Below are experts of layer 4 (counted from 0) of a mixture-of-experts language model. Rows are named router (the router's row for the expert), gate (a neuron's input weights, with its number), up (a neuron's input weights, with its number), down (a neuron's output weights, with its number) and show model dimensions 0-255. Each number is 128 + 32 x the weight over its row's rms, rounded and kept within 0 to 255. Numbers have three digits each.
Before each expert's rows: "comes after" lists some tokens at least twice as common just before its tokens as in all text. This comes from a sample of Wikipedia text that the model never trained on. Tokens count by the router's weight.

# expert 1
comes after: "2", "1", ".", "\n\n", ", ", " January "
router:120133150152197144119132085140101165126083132094166141129173146109110069114111099124126125085116131141132128130124149119071126096078102101126113162152067122177109119144168140186110127160083106111182118120123119111096201085160103114087071135179148137090127130120086140157069106107153107195102145174131151128144102106098081150117127127099150219181105152189183139173123152061182143160130156126141089167088113121130150127161156147103107167128086156089132130113091159125103102226127084183092133112059110124093104137182122155120173149101153131176161141200158077156080185124138157055103153122144099066116134103106130076097116207085111140161158111111096090116136121120102113076109165116144127141130118129120123114123150210099106108075146127117181174109092123062099116088096105
gate0:137149069099110134105153149096089116130150144124135180148092085142129141066159112111123155132183152060138131136156133125148141095130170062160145123144131104186140120110179158143206128090045077081148146098154112120080128137160100168095148119149138122129139122157162140118135125081090000137133115177144160127111135212115141137113136130137182172114125189113075149178151143149172165101166088140112153143178124153143104098132189119110108145126100135140134050091097172164118136151122144116171170126135111107178140172115141146097089116088104116142095131117118140094128129173138139116169112160130163119132157097162066101104099111143113070128128142156145193116141093147166126082106149074112100127119153209211095162132169125025142110153080157123137099102100146140106164154147143
up0:139098133151146126173110107102158119136072070120105109117164152076139117162162134092141163130116136094145112112152113133170123099122175142180138103157126180123172103105163142124123146115107110152113160163112113135112089108013183162123099132137117107088122136141089088148098092156105135116111106091142162163121115150138116171145065118099153086108137073158080120112109168160170092123219116111097161139119140142087113082127141027143158113115114164134158138132127098102111098078140083110164104120131181140110103143134073120087062113105063110137092130076071109123177125109106161144124075177129139091185071113122104116153098068210126168082142153084203152127178115192128155155147189106151148141111167123142081111078078148133169120189126141198120143132096194136138139191115168
down0:170136122067072108175156116132105108214135141087128120123084145171097114180133111155136150099142118158132093159099091156122159137161148167095185081150114106158107070092210162160154147103142106150119115128136090103054124126088142147110142181089136122149157090157126147137082074099196150146104161104146176118105255146113108094171191100170174082148141122136138128108148165153110112123174112031093139128152137124113126136188127138125153118147153105114122179085102162105149115124148146141102104157100115103164126140193140102108162137116069097146145105104131188106164116106152147103182141080122155132180070110144120129094089163138142138111151133127080165150085153105116160106167215132131113136138140103156113153017113150186148123107090115105117164170093140096156112115120103
gate1:153104192142108123164120155163151133114125125117160112084159099127100204157129157105159178131114188103164178111113102154120093065070168132137105124140132172144152163160151192111142177145113141142138102114096115080113172143099100196138105088116129156122125140136172165159119128104131097151129160138127193121126101153165172138119119121173146095127098117115164100098111106094141135160070103180097074073054124040180086114139128174183152132137143133078075107147119128074166118123117106124138140136157069132064094115134131112098104152149156167117043100141132153209150107116079116139068105132136093127101160042132130075128118095091108087147194167097075111135109129160154132099143126187097066138140113209146217129168091155136118073137131141108128130144145147131160134191123102
up1:103132116156122136108116189101075168137108126126152182115121135121193156151129149153084103096084142153134145112153138114117184139117142090119112180163139110103102090152091131122097140090112122126140153145100169146139108082151148108092106156095195126163116139146114093207122137211148137055117087105137180118091071078126108147077202105130101123136117121161161169109147131111186126133113114138165154116093110131150150160128099173087051143112151142070153150145167145089126109100087160102107099142123135138053130109148144123159117103105176155129220118188144159150164097111183120122218196081140178147117165116096095085097172127172109091099060095203204149128147092089120080155179104112119133121127170175146161132120173156124153134095158131121186149107162108120121207153119110
down1:126131029170128193127149075165185179162103158096122104136148130122091091135113087164130124157081111112121146107132115140119076137111115145131115094082109105132109143144072133146118155124117110146167099151095161219169109113151200100093108201176121143118107112123146089115119115087156088136092179110143168107111097109134110152147118112161131134140081134161164166133111168114138128168139102151102119142137118127228129071088130121229131122160111142083115126136164092137148071131117137099071173104113111064173083138143104088089095129125134103170112179143150109224135114108069124086128139138072147113095116100139121111077121126115066134044128105091073135106129102112147101148111074112120137115121107087212128161141152128163129139114114132175124217088137139150069160067167133
gate2:123119077069138167131084125117146174132125131155085069153106127187118081105117133153127078142115119125177055137128146155214068103159108121121072146078131097115060157091127135093154116141055136074143163127218098138113124112122096165119126114151151151064115175143146158155143144139141135124156144096152094186117060141095089108089064074122086128124137119102100165096192135106128107132099108143134170091144164121155105098143151083104122115079130132106161108126197175164051121165131097138194089153068141137172155067104135157116150141115126164138149149128117066087111070063116138106098107155156131150195161116194080147108124126093151165132140071160143180186128151154095141126076126134128105082114129070092101131135148158102106121148155103163121152105136137177095099137093173
up2:122081137112100121183083156083086105138119138164097173166112112145104124119081089121050125084131182118164167141092153167171116124165089106095137123122102080102090147085100079140112049150183152106170109122095129150078115123195141127115155104142140098147091139134084111095150087166138138155115142139094075138116102076091121150163080123140105127066147067102193060110123131120105055147185105127063086141142142155080133089111138125134093114135112100077164114185079145111095191161116114109104121102129100114047122132117121133134145141131159096109086188095165129130106122057116176177129108150149156110143153135124121156124128152047088186142155133051125086141123139161189108111148117118094115141154089124164119100109130132116117098118133150227152187103090087169180102129081147
down2:183150126158156167065136148133135176108138136077158145173138139096120153146135153102129163143125170095066120148168126116154190149157123122114218159142130148132136115127117130161116119105153100138087131113107101101148139147106184113099132104119155106158134161136115160070104182119095101160107135160053158112114160124142164128139207178059138071170159115075065132108084136148157153151123159074138145155161135107121123142083084125148147046138160077115076179083131108117162160130129129106037104131136115104105106195078107101136124105148126093156126116145080110119127224144108086137122097086145129136151088137084120180171150055143114099145088143127115099137140147085124075115117170144198085047089175176100191129136128110138148142144165136150078083132141126184168174172172130
gate3:130149134106191120101121118121078147142152105130099159147141116173183115121120135094059079124149036149104092155120152143139114130073109134146121081138186118098101130125078097070098112133152188136136158124169135129111139096131171133144160098085156092181142142095152190085146173100131125096128121154128128172126128142138128132179172093067046107109150130131189135105141171092141166103139125136113126122078115111117077119124216109138091117096150127178087126083162087109125119144082120106166100087156098117152196084095070120137137110061151154107169134109113133106116065145107179127158212155162209132185174178084189179109182071158135096121145120156118160085126111099148152102179098093076139113152116104116157102119093121169136136077093118140098146148160105159061121094136078
up3:120159121164196104117128085134127130103160087125150201092122089111106089144135157091116134111146089114105127080180123150139104077128120136138163104145164084119132114102154149149171131157105169173125171155169140078092102101078161135133082139123109183113134190154158197117100200118091139152086138152166099103118125172179093133125141180057148150097129097123164224161127108148158169097107109139113131133093131114081118135178233124148130169141069147122095120167120168107136147133154116082083060139110129107114129150143106102146141129100149074097210152143120087162137111173129193138153182085103096129157150140178217124090087132180117080106113178103096179108137117170124132112134198140127148154123095071102128123146175143216155117139169104116119068100145139134131142140101131
down3:118097151115132120097127146108179102122128145141098131139164084114121103181132100174172119088096113138089126162087087153161065124144097139123126136195171181141108154051125061176169141130164164159079116112121149083084129122158123149129069144103162212108115164140076116157114167156124178149149119169160150090115113121148125097127057105097122108127148147067188162166112153114119101097070153114089155171072117135117067128083128094186114111095190090195105172058107173146128119116158134171209135083149127109140109196158066139151124140136163114140164101131120082149140099132081172147141158151102119117109098166137124107077192124132081108160107148066152168119163118094101138118186167090133171165168099123079121155133191097100139150120152102159136140107207120139096135145127148
gate4:186117163112146082141099147166103143150119135117151119109087150100195150146172169164138163134089176136161107064141084156092125129103118134122128166142115132128136100113121124131114104137069156090130157138091126157121170135139131123105144084155015131131122170084185143056234154111104112132137150140089135102172113131158082077147155050059133152171146129094118111118204099089140178150087086191084157151140097110102125125143120047095176130142107091183136080124187122124124143123098089104170095080123114133158121109121147068141174133144128106148101096129070102147148104134129114134038149068169132119133104170117095141100156109125139147141132140133084163114143159154121133122077190094090138134189050142060148170147097096116161098138162092132144172129110135138119088123127070
up4:148161084125065171107131122089083091128125107184136084153197141105119164092138077120135097102136035156142103158191154082131147111111172117092114106117139128092133155146125110147106150117123087111111081119133101131189159088131184173127156100123185144129124147162096151211037150127145121124094087136151128114093118094149130181125137191119079127018066099155108161105096158112125145144154159134141100084174132183106041136110057191131135114136102124059079136112091126091115128147156143122168164125157090117079141141109091131143116075129115127155226168132174137109119114123136125127152085136103185129192123156147168144128131107149137131118103113122138105140138113097077155130112108141148065097083123143144116136140096160154147108100138148056116078096126141152126179089204146
down4:101031110156168190095121212137147147107113103160066157118150110125158108184116164125134113133100187113086185152181126149111127151106103099161149165108123120133075170180143180177104209132145159099076121137147091155164113107114136125119071088144142058106158139123091115149120125132149121102088170196111117130114116144137103111171069136189114140139126123101115132120133174080162101170096130123123085119078141132165107069132157176215088161094112155065178164119158153110112103132169084126085156098055145147086137104073075150160145102146179122124171158141181140149117129099119115107102139126061085130106100104142168133109160125119142124155117163151129083159135150098183109142140136170164150130144157106191047099117091158156108117110064094138166133072151165131107160114149130

# expert 10
comes after: " | ", ",", ") | ", ".", "| ", " ("
router:141130083103085149109149112054146067109132174146140114156167105126089125073095126176107196157087097099166202121111075096098067115155147122193133147122132167105161098145124095121095128062143173123095119058139140104152107113120103151111152129113145138178128135179168165145182128170100101126172100140124193158080114141159128160170128153110082125118185102136116147137170164179109085085082135086125144104126153082166114134102157105155114180196121130132152112149159104153121112183152135154099109107175107140081118129157155123135069105196111111141045144103128126113192108151177149151181172153189119108093098111150119130108141134121120101118100152085106168159164179088145127140124161120160095078191116167166197135054158139114140165118173106070102115134183111143157158091068132
gate0:157146202159096124121166106126149125118085166086069183111134106104086042131079115132070107125102164129099144129148066091091139159255144125138189139095138143167126077126104105164088094108123136102158176185160131125143144131145077100038137126110107142130130125115143080140142142139124072116128063104100086158109103113173176108129132125111121124133096088096179133106092121213119175206165149183085106177100160109182084212126174134140162104163104163181091124155119154180135127122142126135127113141139134143174122138141147129132136149161125209080114117145114112192174129138124071080159143102114074112141152115151076164146145125151157120108092161090154141140161102106098132177182138089180111141155101123161170149141119136144133102089091110129114124162113122154105141130163165
up0:038129111114047100129187139128129125170181106090107111157143167071087114092071113152138102122114144116118171122083183132150172143165141121171166096069134110092112089095105117086124140152144122118098079087119156088075127111130084128100129156102153061133146061111146158143180126121100101114106153169134133120082121139099107188108147155121114164159124161074174086148122118143118145125115136107142092212095129171109144122143172130109070160132185108155197141125118117137103058075129179183102108147147143125126131102128118102081139148161169095095086130135102116146238100109110143170128069104099063093134128101103141155074139116173186120081185143179084116150126169123095118174071160131103072121151165080151125161115177100159075080116111167104085109130142150139139137132141115
down0:144130118151111165147102138101121126060178098110101184135163081095153141140122140129158091127153073097113119114191145136080100124094118110144085183091131120075149162120080168139149123087165235090167097115104159140106107124159128137127130132121143172116078178127151124148111133085138168111122083144128160116165128141144093165110175169100132129158180154133076122150025104126192085111127144081143159108110141117170051112133168108108159108198193121167150109194194145116138099091127102127118087134073128160091093138165127142116133111096110132112161174167166132165078162168158107114099129130082099106093148149160153135069105044163177073101141160134129118134122161175163153109104152102143153111096113131161148112160128150134164081167236088103114118188144113096089129124163119
gate1:185097174161130132074094127172156129172125153137121140091116191070149094102122159131158103100106166101113156072098136145132181159112158106117061155210145094090090091138098134117171102092157139092127195161169106169174129097103135074053079074111130151100089148142095192098124073166125094150116100183110122111141129146144094082184129075149159102076120106133189143153126108134083125115163102103138121096140112151150135144106104118109094122118084113136148101116090110140093121149089117085088095104092119139105146116073084100179134122119139163069120111104136137130083142132135142091140138138107158106129169131117089115148115090174124089053184097136132095132143122175149106118094089116059166086136066078119140140167107166053182180126157168146165164136125120116131097238141174
up1:081114078129132193146125094143091111150046122109147138142122179175108092128143092133125150160173166069128093093073170129098146106099109117135100092163157119190135040092134144115158188138156169124087116125122155095114152135101135111186114158129114128163115134124165100143126109155134081062193162110113177157193136147168194123116105105113151219155090139130147133069113172118128155144084158075086126157099172085161105141111170156130114091128125147096127140094109170079121122120125154051121118137139137045170145102113163072101146083110169161131142071144119140175121109069112108123136069134145153143141156135123189135110173105113105180122126125127152118102118122067187139114182124134110081081141067178137099150153161126158137177123112154131082082111135142152115188105037124
down1:106144165111163135151131162114111114169118139150099138219120080079135102131135155101096140131201107133144154106176165117153146100170069109085168169127143172098154073102153129159179079131135145167064195123159190147079111083123157118141157123181143099154099117050130084145108108116118121138185159103154171105091105065077155140116149101086112139140164096164127196128141138065165054115114068121143125181103159088194117104110118077186170145105080135088081128126127140168107186131130105135155079182157121136161140138079161129103109130160112124063108121151109185153106096105130116205113077150133134137103116153121127147079137142117094147074135091122126139115132112139167108190106106151172098084155068150178097144189134131120124145112124151100075138100128130210133136112115161
gate2:108133076136155080102085133125107083191113093134159117161126130147093107174148089124170145094121123159143174112173159135088122134136123129165102105202196176118153118063105178081127103113131122138144126127076128169152126137054073144110138130172148129072122120155117092137150093121071075124093114153118082094146101150141178086136096133090098129117155100066078187054139110189160122102074116141133125072097165125177124167120183158182178087100104084136157137131153132175090179135148172142178191136153114135194137113223140121129154123078107083131098153127182090150110076118158106176113153092166143140138100143117111174129122174120100128100125169135117132175132141166143100127144122119111105130182144133174175128105150099096084159116112068169129107121143097188175169134165200
up2:117080137117101121171136169125073067159111125143168108107105122131141175155152153152139172087110179120150119120076122217102096113081107100126118123072101142146158138139107152050157191122220134075078141150154150109093102086113157115117147080140164148141103141102096134147064108141160156194104189129129181162103116116149096130126131124142141133141105109129189146125155136130212128104130108083155141149127085129113134082137154068114081145144147111088124076156098122133142180114158093132118144124129115102120209128099110157163110066112130083183096139076124113150148129175069204122174107139097106099132152153146172137132102115146133048092122131123148139077124162130099144125108153077122102079115081117181106156105107175102134177110205134166101094046160137145184188147097099
down2:069172081152111112137134135174153082172108115124126180161173171141162170134100076109183118123147176126158127128094112123098128168123104165105138190150132155118151087147088114115084126121128110092088187159115139145145130140107123127064136110161163122127120165169162082212068150116095156158172111133140187132129141108145092102107104158123074122117140119119110140103114168099144087181103101127144148177138069129110203094104129132128131161118147147099155125085131111130122129175145135095141134144062163102121134123149113154218134175161161098125103142176159163159143136081125200163150106106110128145082118120145141163122051163114192147167087077113132077110135130166081168145201084142115178104098198175150108180162089079189161081083145107115167139127168235095113123143119130
gate3:059135139108119207109158151104164102186131098120105071132139081118210131121086157124095080098163125118141160090107151155142182140162156072115081175171119130075126148139112121106131140107152083099127175155132133152189157152167118136067084155123103113117084128146123140203092135172183085160103123159146148071133104130148132119140135169166129106119097158137121114161162069114100110123169112164163143178110141140198136133174149112145138130083100084101153130119146139162149073151116107136079142139145170174088115144194100065072127160177144099174166124162125171093160100198148130104147066121150137130104066122109137063066121106124068129124104158135181112086136128129197176068122138097098163094154148125168134157097192199170131129156117088109104165095123120138173152092128121
up3:092166096125131103130174062139106117160105127166167108114089169109132131145134196176126121118158193135161121108157083134104171088092139056151133159164093081120131111118109126133113110105153166144144107147148162048129100139138159124153146111143122150086197083171166164126057105096109150060160125132096085070145177129137104088131196119139063130134133120115135099147126100088139109051157148163160165127152116118127160105115145090133153177157114101130109072100140120148219132143168153140117072155139130188104144132185109112185173095128148109088160180193073142128153147157095150131159155112092112141084120118146184110074121151125145085163107160146141090133118142088127163149060098161147122106098147148180126154097126170157105179048140156130147162153159110112134143158050040
down3:157132088146140139114048137149127114106108153123109082109138180147111185161128128103106113162158107111136126086132150148173128153129179106131138134159048134171130168160159136114126063105115138018123125159170124133097089157120056000120143171116107212156153168093134168129071103155127119140071139149164124083098121083155125115117107137135113103122111155114171086108132103146076145157168144105073068143178139141182167138188165084111132100118132054135090126110144115172147094192130156149096075147120085069106137126165119102111122131151124044190146080127081148109130111150140142109096166126095084142132176134154111098147164121152158127069117152180149137117129162102141081122100141152053132133146145128133086109127132167159089108095111117140104109137138113170102120058139089
gate4:165069114086114133071115074133145094139106106079113116105135090158101141143129102160163163121174155152143087220092157190107139105129118163073137089108128152116197129139123176152176187128148141181112137157175161154093074123105152122171059140150152134119143158097127075135125122170115105101175159129134100126086077116122162132073108136152144144113127133150113127128147122076172105094098083104081169100111141124145126135101076179153106087137130075152171150094144121133130143142159213083137172130133143113159250132170137078107174096154141144125105100165128138097137182117089123130123129128095142165136179108128151121139141066070121135069089148132135181160184121135135067165129077137108169091188169116161118133219176176092057117110141152107142129126142114153158110082106146
up4:093151084073151130097122113173093118162129135123093120138162114140152084160146175125026086179167061112132072151102131189134124146101134093123158179148144138115123171167117113094172111136126127095096072170139064141117088159074131155126148079150190158178147186111115077113122069100163132137086130131112078088117120098078084079103102116126118097083104177132148132174086118171116120104168155114125155166056152162128180146111099208114165096089126085124189101105116132113137141114089123148154130141137111125135189112125145150160211121107120138107112153098162142141099137086168124128190212077156151156083100117174127121160147149146115140163056115100148113146100083111088192157111185105088145138116119126164164124122134131128155088159115127098097181116085135158088177101182116
down4:101162066075142159110162134149165153154185109149101047138092177157105104157138126109058110114192111101119129114081158140155167159101176133118102144178137095067116135116057107161106090201161166120130133141145144146088172149132133118142082111126146162111135133128087118099139122186169152114127105132133143139171052117131153139130142081108136159139079093127134130076078195135147123168117162119133106125152146120074086116120138120098147125154154125172112143108082107134136149149151138176126125175135133061088121115066131153121101139180112166136180104133134138098246138081153175154087121136100138139119085142043155107146111132161135092077136125132127086150070134120100138154163142134108128158067115088080069101148140164191182107180135074131135108094132177137142192106153224

# expert 13
comes after: "–", " |", " | ", "| ", " ", "-"
router:130100127122059144116120108160157121142089091055192149143141132093118161133148212101145126094161157117145105164118120129087165074159109152081171122205153116069106124139146148129135122095122094189129150112156103150150142152128109130161068133142148126088172089087147172092096092124129172133139085198059095112128117140099121103130150054140076138162098143112103125134123083061145158105118161173213141124178121157115081148165119144155143157219158035114132169125129094169162107127100142108111117116128139201088164136141124134129166132167121149104184143119129098095160084105120106146144148138105100129094112201110106104100084105087114140129155123140095114120189096145107125133121170192070108146107162135130112145129076091116144123121144062144178122130172102091115145167125240
gate3:156098057148113123125133126150144090078166031130104140120094135170138134117102147138110091130089143125110165124146153111132121067167131090082079171110165150108089115131141176060166156153097106167152179117115112126161161104148094126159110145137152080114125113063145146123179173107100163144117089199147086128176110112052165147113120122104107112191102160136093143135112086082126192113140157088143057176131156042114157125155112054129140125153116085123168075135139155084133162111143139151152180162117216057089147143126113100153104075173166131127131178141170149154140086115096177145122078174148110171094130167106131134162173119140134136076109124087103161193099182153145095078139104145091150125121085093121148117125139119080118076105134103151150064112084131128173102134167159
up3:162132107172100116080167114155087150175093129089085125064128188160134126016133128127153135175187155080082115114151127116163138097163170155187140141142123146104184116145149084088105077103135150169196139081106093098132151139150150110111106126086162136069079158098184098136117104098181107117112112141103132112148107125134131142160150128162144112108151141147151134137074158107140112138184152061100054125137105140099115123144160143140086143114111130164114139108139138138098078201144093149089132121101182139060107148082143098160144134133119114180163147097080152103147123146197085132160136154131109092115196128126093120110093077161177121180140186157149119170099153139133074180073170169132159102078145159133104036087163134141103099134123104123208136167115190183113135132107113
down3:135168090134125165064115158121159096112114125102120095116120120133077091091116146134117169171113093085132086106125142146132105080155173102141114183132140100113082141101112105143122096114151150145133157142070173191111173129130104178101132150154164060124121162086099115127080153164126154154117168185152151133115144115178101132190103172117092199190113102094182148076132149115176141120123086180174176124136111146127186086130097108118146105138084134108095208086123121138101181161091124117148147154106080099086071093139182095137137138160115094129148123125052133046094143122107158137134089129148166130178137114155090137135170114135144122083101139108157062082159193079112096136213172100218144123108125110122183076133145083098101143073165156149140073181151155147147092144105123
gate4:156065157127173114168115151121115126110116122175119124114059136120115102131174132104141214163097143115132119188125105091168186089101141114068121141168053175135138084088075116154172143155132145127123098162153111090154140136140167143064174089137104117120141133102170116180117156101094171091158087130113163132180107127093135165101187108135108083119100098108173175193153139142118160088117130131177134121116149125143088143146128103126109102193116101101140045148191101117145071058157178099126149150148139146125105163184125118192113084107125064119116211126151092180199140093159037095156100163140090159129081131126143100134126108139143076131127079128142147099162152140088054130125168153123112122166126169082128150154114124114162169168106096120145141114102199115155186138132128
up4:130117142088147152118096114119044130175112096215099082244095111143172146129102125105160133117120074135109171117107136106180105129114127088101135089132106101115081142078104113138105100178044126103129180127096071172097086075099108097154149146169136149193098105139130120102143097127141140165116097117174081114104134126099122108123121145177134147068169113113129150150123113135168105143107084120146099099114097178113119105212147127140170173068121155040134126083099100147141114179200077146095120147112121130052135088110064138083135088069145085119097128065140143130128139072120102127059137109124133117109130141066148137138106106097150146127111106150102084078104148138178124149168133098141117119122183174150197150123126117108119165101147123147188101150167129076151120061120122
down4:088192147153154144094147168074141111148196081109112123041165144121090094091128103035128136147143156137119181160157077077122106154115138131104175071143156115128180114155171092132179139192121138129159140095113195168060097121166092136112064114126160136107139127114119182138099083179107069104127134111176125109104097112171111122151118138127128133136095062191160173114112056149142105115095168158140109161122158150151147149185129131139089111137135094165110119131117077100123095102170063167137121170150127144116100149137149166182076141065153143167136090095093134114147183086137118086170118126140078158096179106131126156074084122142083104127090109133129121143179097132081149182151156154143145106110082134128115195138164162161178166146148129172103117152125191162185172105119135
gate5:128112131074144119132113111107114104180086118165096115131111178187109110178108123134052049115125148094125129185122146111121107096166117121103125135115047153019175124166141130141189167148134140169134099090172022065142162102179148135146137099127152148111192118119175160090098112147100083110063113130106139083098102150092103122075128152087110111114133085120091122151113136111102143124095085169121122116137136128122108166158122143180138152086117163114154106091123154157159091096095138108136097072100161095122116077150107173127136132117129078129127124095186151139153104171177120118139166196110115148143069089134123108134127145094082118117129092153068140069090157189128161134086128149171065097125169046129127137101103105117144095143120142156094146182146160145176130107048190
up5:179129177150147070130108119098138095152126117117155136088144117145090112244161107114179145182139152156119112136162137134128067139100135116096083175104120139111124149115154064140152154201144117123164068099151112123150134065126089134159158110152124070179184137113123163098051116098099094101120128163155141155105097122176081119082170051054111143132105159059116053176111114134156129132138154098138124126157124155110136118173118152129215138143075136093127119139159197127179188136156073098146161127139154134106116119139149153170175131145140091149136175090135149124112160167157164093156129141188128116111102109129114108116115127124111092159148101162122094088117191106133158059148159169143147079140176131176149119126175167167159220090166131149167108087109073091116122152109137
down5:154141098090160120066141172122086137115176102134097103129101178112156153144152147095135138149111140161070108076156115156122150129153152093186060134121102164097092080162185065139135080161164122140149164079127153164088073093160107124144163139118096084131133142131132109069125093101075123166120136115158135065141144132186136115144077108110154180160147050101176149115122167183131093133158125163111088126108186189082168100143116129133075112105151151107146137182132133134109199183198154141119148140075150127128135140141157106165083118140121100134099123110130114170138150071114124066095076156153135148184207153107137188162167123129133168088164154124115104074089148159169103074137123097120153096139136087127129132134103047116119152168182163098085124160192172123156185182119107
gate6:147186120126140204113116124104143105113116091119115052130163140088158092108114162142138084124108134119142103142163096100114224114124121125117134128082148156060173139149195093126134070130150175158134172152105113094116080190095148134164082156143161195124112108151105154180151071075152140088173103109156117171147145128139160126146175107059113118188162115137163156131152052145180207103136093110124184171123152073134109083096129150165182133091134129155128137124102111110136162140130125197142127132186125138180167128132165099136109139128127158076128109121145102194188113139139180122227140152112150127148125129144143110154126160099104144072085191129134116155132169134144155149168142127090180084079077102197106192145132156173104122108122088119155156151162090127152143153155170
up6:184076144135131142119111149221157144105183111124183141113093067140093103173114120157073130170096145151145171147090193071114112140086095182142130083093137117126119177098170111114110181161154086161151115141109135110133130147156127091156083142075117098148079145182068119180084148118123136104166122134152103122131167141157095113065109133117139165142123153086156123100121141161132153116130134157056078168140159141129075165187140119189119123158149074163068134073145110108134107105136135124099104121070102127133136178093167122126166118150127087159148141157135164078101078178196134178066155122118109153123146134100151144169147097069104127089128166177119132095102110198055128142086155104094163138094149113081129133051105120143091067155167096120134087098120094169146081110154070
down6:122089156151096162143104074118131166128161142103138106115109156153118182157130151125134165168070183178166099129128130129179127142138087160189171085116083060120161126129149134114069085080118213122116065137135170147055112100110145107157148135122125101102130111156091103105127075126170158155170086131118076108131183163151107076069147169146096086099125132108183107141076055135146090187064174166130147053131131122120197137084185106123081166153116174154109110192146078159120119117114118110120122123097145171133080088064128103076188131168113114120128104121059199135085094088114113137095121133129104067130112131202125134130149179172110151104105101147112169116091120159091092098122091080095142098139128108117123140115179150112088102098152083104119145139122155122150131115161148
gate7:099103136120102100108128146123127133115096129078075145113123157166147103100128109120053130149145172118124144134115125124084168095184177125105167126086064090050154148098085100140117089132120132171170163098135129091094148173142145111126110083116104214105125153171110095111108123102177140083105113062094102120116132119149157154182099106104108069107125101146156120132098090135119093172101157133127149122148163179137149100123142111169140120121106146142164085161133125131146138128076158073151172170087099124103132146196066128112071083163137141159150086092135139125181140181134160092149142153131163111124082126234125096154140139220192079147142175154106093184112144129176110196104108151104146131110111196086174112074087175089069169078129174131077165137135105136122170143153181
up7:159118095108151103183110119078116148095111102134161108106056109125097122147090120143115190120127029173114148164157121099138085105061154120112075105118145148219139092124108143107070108121143081110208097132114158118137131104156156115137168144139162144106113034080090128125137114101089084130198134099133117108136143091083073154103089161146158160105132129061179079117126147169132135145098143113157084103100128099147130142169115199109092145141127149156098134104103100141094119108175075150085118148164159087149115114133125175131149160113154131194104179207156124169105116055111078134112163113178123089136115110101102169121107106126137132127189131161113138104115065088077115101123114066185148116066086082149134127158122056110125108156080118107115124186126121120157073084105148
down7:077145179125116120121124086189143200101114105167137103073146166129089173119158094133175209109156138113128139184138111128184067097170117159142167124102128089163095174138114137180082147069098125148186094195127080155141148129101113167116098114151124119115104153199090139101142109129067167115112076104111137105120149149099163132162202086141130125099091118124137175123090144136181116128129137135117114091094164079159116179141166150061125152124145123112159091128127176092109133121071156131170139152083151148097097084107132206089143116151118123109152104105077131101144066125133151060116159152182129131164143085146120128139172167062109090132161171149105053174089120149094090106037146150118116120075110105155147124187196124147137135115084165166143138097142109091143131106176106